Experts of a small language model: 40 experts in each of 14 layers, 373M tokens.
Below are experts of layer 6 (counted from 0) of a mixture-of-experts language model. Rows are named router (the router's row for the expert), up (a neuron's input weights, with its number) and show model dimensions 64-127. Each number is 128 + 32 x the weight over its row's rms, rounded and kept within 0 to 255. Numbers have three digits each.
Before each expert's rows: "comes after" lists some tokens at least twice as common just before its tokens as in all text. This comes from a sample of Wikipedia text that the model never trained on. Tokens count by the router's weight.

# expert 28
comes after: " the", " |", " of", ",", ":", "-"
router:091118181169117203105150069174103092145153098132159157144133149106130115160070089158077075122134077183119105128126164131177178166121176159161060119102146100173124060157165073156115148118165129
up14:160095128105130083115119220147208106122081156123145089170114172082190121140128085177094106158157134130122080130110085149138066121123149127146080098119093145106111172146132153146140097167167108
up15:124125127139126113177118143093155134101165098173057143161068132110122162078121086142128149121157154205151150101144126181171167124167087090126135115089137096107086071149113117082160084099141148
up16:125137118093122095165165161086122126127188088167209165166180176013092166170151160128073137182142094158145102152154125138126129199126134120144118114136121104122114104138143174148101129139139128
up17:086109143114103145151092106175159054090128119113159165140085121166110113159163099096099140142110137136126162067122116131097164081149096164146099075165042118069076109116115112171142117147137148
up18:169103088096148159192126101172137127082143128147177068142140188119176146117145074166149111097150109084113136127121074133104160078139119094159203108119134066162128136132168143145102122143116179
up19:198121128157139132094153125144116113107138118135133122176161158112081159093126084104065077152128102127191078108131177154110093179135133110094091121164162098151104120093103094128106105145165105
up20:144128128163116183081086107172191119085136133152112136139086152159115095066150142188114084113108147140141129139105147098091204062109210031120168092143147134158078112113072167104116098083107117
up21:140133065097143142119120177103128145075186094177132149100206131068169178153175109126138143139128153133135106142137095153106120101126119086108143044118134147088095138130124163177147146128156075
up22:122084123136144140108104135182118118136123105108176153180100146158134125129146130115161089173134133084143109129126183178106120104093195138112154124165101095093113093075135110140195163123085144
up23:144075152132172152147189156121105082130150148093086130142134157141166151117128113051133115136095081152144117077167111143111141122066115064121089189113111131117142134156152084069116106143167114
up24:135111115124111165149063112163121124117140110167138143071136093143133144132123186173164121100214123164165144068110129232103130131116114118153119100137098072149115126124112117102082136165134136
up25:170074114154111159215200112070089100123154128117138127157126141116084147131083090078161112130178099161113105087157127139098122131196176121146109191142143062126123114102114125143137101137161127
up26:162125134108113168161140142172072097124112123074124192136128169127146137057136055111104122151092128123124079095130099103056143117141126119158099098143160121140101106115147156174090094084130177
up27:132114117119158148123080121105129160100149075149104099147221056099156191128150067131133156115113152152113154065139092128142140085126156102145100071071174080131057088130128119076101089142154133
up28:121134112164139187086070099111128161113210086167148112132137117114096131076155140098148140137127164139163192139125130136109152066070105109168128079109097129091103063117135083112132118101126137
up29:103080120119203134158108163078109127091125179047188125192137156170114164073137162156168141102143079090106101124157123146103105160112161143118105120091114131117086162161204151170123150161177099
up30:124113143129102133149127100155117185137166165147100132092097084143093100125141083158099081106147147106109131018176164218133179093139089117172115135166129084088119143100136078180173127146149094
up31:135123126158172168131105101123102113110163133140127117091088142111152173141131128098097066126108115110082126116130160210118158071138100096125110172131140134145157158048109058114101151149158031
up32:106128145157212142076161111156128128125138155084086231164089130180065170129127170123142116180104121161193145091187157199117148133148124092123138133112139180141138137151141089119145129126159121
up33:154173084087129115127114115099139144128156153096114130164145113142143131136173153012113145163159074148171079095138093160114132148117138097122164137114140158108099152084079115155144091121158104
up34:080123140126162139133105162149108140105152165085108109160162157176098127090138170158134094163079160142130111118120198149131141108129128102114103150134152139074150095190127094111169115106126085
up35:131156152141161093187131164119082121110153119110152122124106110193167151141176111129157109143178104106108153067118143104141116138137087109099106082114122109089084154082110118143133146109149128
up36:093133130093124164125159147122066119152193075133101127172141176127190116186104076107147111143132174169166144102177123133114121149153163084084088099097104117121118177158115120151132118145152124
up37:130153121146099123108156113111119059130153093158099117147164066104099143111120143122152124109132165146155212105090094154036179152157131116208152203110189158082068075093107106108179115095157132
up38:126084115125145165142098178087144137100201152052137110125076173191135129144156143110196121111092150131151145126134136174155134101121141152211210148104098185081076123104135089104144137141143136
up39:092200080141167123144168130179160154120138094112116126154166167084174135095245124095143175094151180146149126134104136148162085114106085078140164152115089079050111117100147114193122124138223122
up40:160138077144126104151116141121155147150135151103181156145150170066171151105125115135030119159130084062115047170115136163132093129148156113144110109108137109169058116128126193092201125091121039
up41:160143080085099128161147164081190098098149068088170157148121116158141128099120098195154126128093077147140082124209100147120107097119125102092171156099165156146118109135140144102144129131122092
up42:118138128095136151121111125156113083105140100120119178122164118134123179110232102098126140111166102109128101093142085122123134115151093043165151098130128127107101154094142149194175102128182140
up43:138120075154162126114079114125202128070167137105108162079160131125172154119165124072113101138120136125119130145147137136099097159133122109141163138117115106098098156105097151134163105082164101
up44:115078147110137127130134145207168164105104134151132139138084145094150148180108149102121121105122154107148043130100141164142095123158150117107155084155107233147149128135085148133128116147100167
up45:183131157118123085039081105127144082132104167125151155170217133115108127084168088104126133143091122141144164136105123156116107053099162135172110088167161206119099124096115130171125155127204096
up46:116104110102143127169119116168145152115163071116143213095104156083105165166122131152117099114140072113161126104157116191112124143201116110135136054058092113111093154168165115112110183121102147
up47:152067127160154153137081094115093077074133079106175115169118109088124124163108129128080161110106149153159147131112118170134135176113111103223182183122119089138075107117113119089180121164124136
up48:119062129139126108106088107110131127096147086162074150114131119205142123154169130027085105222114144148142141151175133178070077119142105107146095076155160133099084085154115141146124084150170104
up49:162138039127218104129138134134137102091146121124137171145120202143131196093181107122181179161153197137163148114136119130108112073124069087127136093152078145100090172110103112074129111152158080
up50:168165142144124178129070112125102152050123141164161115138141134138126105056155092159158129123081152129121184114125144117117145055122145117119156122083123146132043089112150115137150085135179065
up51:140150082107140148160088207151171119073124134138124168136118166110141172059172102116165149137183131114148101112154153110106150108177139132154124118162120102099078167149114159161132101113129133
up52:093083121121123117142127158131189123105114171171059108169156121145105113138124094067087118105085088154113139144106124093109116113204066152144082165083125125159104134141114125158139088167192173
up53:126117072115187158081128158141190136068132132122124113124164090132140156090193121109124119163157115127144125106138101125136117145145068079149149119138167172106096133104056163102113118159158091
up54:069143105158142116097098161192170200142193128122082160166172127129143136122118131099168147191163090138115143111180188155130117147114104125112191131174176156086154134135151080129099132112182155
up55:121148115153109206204140102143133132106168169087200093151093146106171106127146125181099121084116126081097086100136184123119116101170102127137132093142116117091097117077207111157140132182166109
up56:154170100139158162144109160073156160129185111181103122087176164097176129183130136143142129180116130124163052158160167108164153143165049138146156200126136113109129123164150156218119137089124084
up57:077105098129156170129071159104107115090116166044132144144109111148098180186171142119157134141132084118171118144175159176138114063150149148108152136172107188127131086105121103145139170159163123
up58:123164112167134103113138124123169180110100106135120104161116181137162146156128166166093120121187111071115078158122126141133128083127096129180150114113103040132129030089161157156102157097126152
up59:124061150067175095106151177176129146116106096155125120126115115108120147050160107121079081089101139135189104158162157143160102111158112092156110112137088190155100095128110168090090137133147131
up60:123137112121099223123109103166171169094084150128088128164112107130128118101125160138060063201118100140152104126159160163096162071082184108143085164117080084169085094113126091126142124158173157
up61:112148107121156089136142178146167136086136171081114127087089138147166152129195114101162128147124117123139129079170153151130140123133096087181104128138107155042087104129110115164173077090177094
up62:114151130124111118107141121140142116075093115113148095096145103071140131093192041155160073116222108100121149093145130163148061133153207068147164145179202093130119140118106206161169126104126104
up63:088058123148135219166140133158095102137196086134148138115117143168127104171080119111141139140134168144192157098146145134102119145120152064073126145106149098104159115120144088105101094123160125
up64:085179151066142164095127113141091085121132135096095135123116097122133110105156157048150134111164131120125094061075128111097124099105110108124129112180125122144098116106067133176085131141112127
up65:124126120161160160152107172133087224143141113138115140084145167129141178145121148080086126069101067138074139100100130147137145114090116095118139144136095126110110093153163095130098121140145131
up66:179119117099139095142182136120099066156107179106103201166133106181087162146101116086116146136132105068089152101164146138096088145093144125220187114089103155127112094072152103142147135057129119
up67:155149107064146112194159166111147201106098152164085165200138154099126117052122167133108091151127121131107140139108133112139113085094100092107189130125133179160097098097118135146109073108158129
up68:180106067117172152121105158154151124103149145184109129152148104135143151102137140075102120131110133162162139136154141129116155134103115112181158102109152134141120133115145184187112117088170095
up69:132094088114162082137127155127155145126159127103115140171153102122144118116190117116103138153152132067159125114195130166060120100117139068110087071143137127116094180086110146138095049150185096
up70:147116174148103098122112142143112133092102092058156126166155089084133104060151160071161169124175172137149131107124144169150061127124105103115116093163116166106064133125081098126122133118186089
up71:091129169160144087121099120131107172185137132106146166138201207127105153057124154118103150125139088136113104045138137167118097130073128096134159169102112114135118112129152146090113141096153111
up72:150140095116182130125121178144168153119143159110111238107161137099202170100186125112097166156148114081178120108145137168155117141115123079183152123196125131059088105059124134150132085089095090
up73:084153138111132134160079163121098178102106163116138105175160147175107127120137102126159121110050131166125091077130167110095104149127071126143139138141108162135025123119102155184174167155152118
up74:136137099147129143116053190107081086149131176118098125149129169109141139151151123084166109139146105030186144146170145169136157167144124156128120095080153159125127114096115124142175139147130043
up75:158078108144112123048101115099165071051145135133154135143102064092106132141161134121062157113078165141169168033106127134105145072127115158162098116144133125149089150125120098147142118174151165
up76:128096146161166150132133150124138184083109153102117158213101139131110126028172106048104114130151089146139077113154090128121058121112151128127152161129095113139116099116124166193148016177164148
up77:147122118142184142118094127135237145082166113109196107123143167099142179068139110140089088170088129167124103045133153162097101127117095115135119164148175110123120155137161127170164149158148102
up78:180131151182133120129105080149099109127098139120136133120107143129141134121129102139142119116106117095107121115113117175096095077086174114128137084144134131122142165063107115156100129137130122
up79:121088155096044165118116120121144098116138079158132181105082112170126130160066126126135092147163119131139171127147141131150172133198148088075139118141147166071139117147129069165135120146166057
up80:121127048062158137097140145115171109092160127155133140155123122120127196070180116079145142119084099120114106111125061170085117082185122103174127097148096125075128142123113171168126129090151096
up81:153068088114131091100155144131192126082135084085172096155122121082097103114139119168032138168157108131125076123147128193158145154115138084162069111108113066128143124130165160142123144155169093
up82:118130169111118140127128173141150119117159120091120133150154138133175122129130117124106113122078146132122086042119122169165101104146116113162095118153164118110112094167141116149176150116113152
up83:186110152130165178099109091116108095119102156105146137154144125107177131128170087108106110152124069034116120102150188235120103156124141106104108103119135088151087114136184129126163115119129070
up84:188088119165129089192148141162091143125148131141163132122132164150127151113099131105124131166106115118105087151151139151141102107133143048134189184161160186140118109102148113119076026137146130
up85:125108088127137086100107136186151150121147170154126134218155124138140172106116123113084099194126073129123177118183114163081173087102147137114096116079159123135049153063094078106124114147175122
up86:163166116136109168176138137117083131127126229096150181163179161066133165125123170093104120140114080138122104120197089181139100138166136135123124102150078119141102107110149113104066102147180083
up87:124134109099125144095102134136167126071146103126106141168146105112160169075150085091125145189155110116132107130182123179086123129089096114130145143097082147086132159118112084131124104119150108
up88:154145116135130140072158134123139184074128161117082118128145145190105126150164118122179156051099093143107078175139096106149122130137143083157090145097134116107152178089104110096138113155142099
up89:142137089097204164149141149117160111050083111112136159122184096142120126048206151088117149117113119093154067093136091089089186058142116089170139089121107150111110137149100117137105102124155119
up90:119171124132119106192113103120100117117154094124137088119122144146120126122097088154110168104128089165131125080140080126170115044106121098131143197134060113167072113134173117095144064153165142
up91:167146111114086157142081156162105076084120076135206101121145127143109125081181082136102172074106139088138125139153040132103137134100202157136127103165190177118067133139113176169141141115144115
up92:118114125131149132212081138141181158053097128157098175103105158130166127084142106153085151187151123154115142155144131127125164031139136150164155140132163114144094074142111074108103073154168174
up93:172121114142139205040070074122139147124112099198075159097140169092091102125112090169208121156115105160093122128099159107140139059084127109139095124170116093167161089105109103153079083099136121
up94:103151143087123094202130137114097141145146096114152163089131119078101145135116114135080144130129137069199167073180137137104107161075085140124140142136115133118074078096109163112141110167131125
up95:140116109117175113130117164139156138099169106155121143145106171105170166094196098144101145140107081083160090106167113165058165069133124117134144147126117102102095144152154175147140065155139125
up96:144145104076175149096093150128160103077140171132119141137114125180144156125131083117097170127141143107120081083166108154112146111130090147177109087114116154116152126119111152172150131129133121
up97:150104114116116116136096170103145169119169089153157122114129136111158151128121122092143109226153115147125095121157034119077147186107125121111149144090195101119102155172104158096098132109166173
up98:170089081130160120095118142106092100072183130121152155152145078162130167124090184183135145115126150120148145115136125150125083114097148102054092108093134092114143134137155191124130151186091144
up99:133175163093129147127122109098101102094150075150180091137161102071140112130165164166122117128141169115120085076112090125101113143108174124100119075127102085104138127108113125119179088072149125
up100:117086141088120190129112159131117123134178117135189109175149140113081130144107141151142078127200082079096161101109084194153117109155145099116135115131119120107150134114108102103164140120104144
up101:133121102051179109152124137145158113113140173116148113167162140111188146142156125144106100154166107087134172091159163168075127151158081110132103090128150109132120144156167165153133158154102175
up102:146116120141158173099079107118165106105120176126130111126133135125146125116142156142091107161115095140096168117126146145103128070157136055117165103136165196116079116120158107127139082092196161
up103:180158144127181134089089159082165116066124186095128128178158161098079128136158101137146115127116143171126143136102134119116157098127061146124164124141145123145101103067117122118125112158117131
up104:170144113135141102116149042146141108131192150117112108142167103124170175086134162130197090160097146089122085116151199178120127131158109105143111084163090171138108121129122084121167176186144065
up105:131141080125162124118099130150126148083114161091108164106103171119120110140146089114144150140169105064149149072121162120122106155192167164146135084063125152097104119163130128167124107147189138
up106:117133152125147157127100175154212135088111169122142138178202138141121160085157087147121115163142079097159141076115091132150089127139117146171128135094120077092070122078159150164137129148121175
up107:197128111137164136109123140169128077147128091142141145152125129149121131115174132136165098126090134104144157110136173133096079144177149114130138152093130131105074210118139130110195153109159134
up108:129155133141171140153119154078144129143200172126148115144152133124159182139119156137203103122104157120178122149134156117153152135119114107131134066080125133137147098170119101159130124174198122
up109:128123098166148144143078093126123121127135137059203128129111155083130150089144104150107074101193100062165121143110149161133145140199127101147128127143180112131130107114154104111181176099115062
up110:179122148149148204191101121087132213127131125107170110148137203104130168150116119140142145137174148171102096202116057185120084102122141142119123125153147091158147143140134138114085122085092103
up111:159121112063187148108127179138166100131132126161116098133099152097188176163134121120087069129109144148117109164092177118067139102110090117111146114189103088107088112111134160125092149108123180
up112:076164168147098143101061103086083090135147169051159162126123093142038078125110100119088152091119127084165127127134103146117154121171153113145127118151078188102150131147201196110214081118156117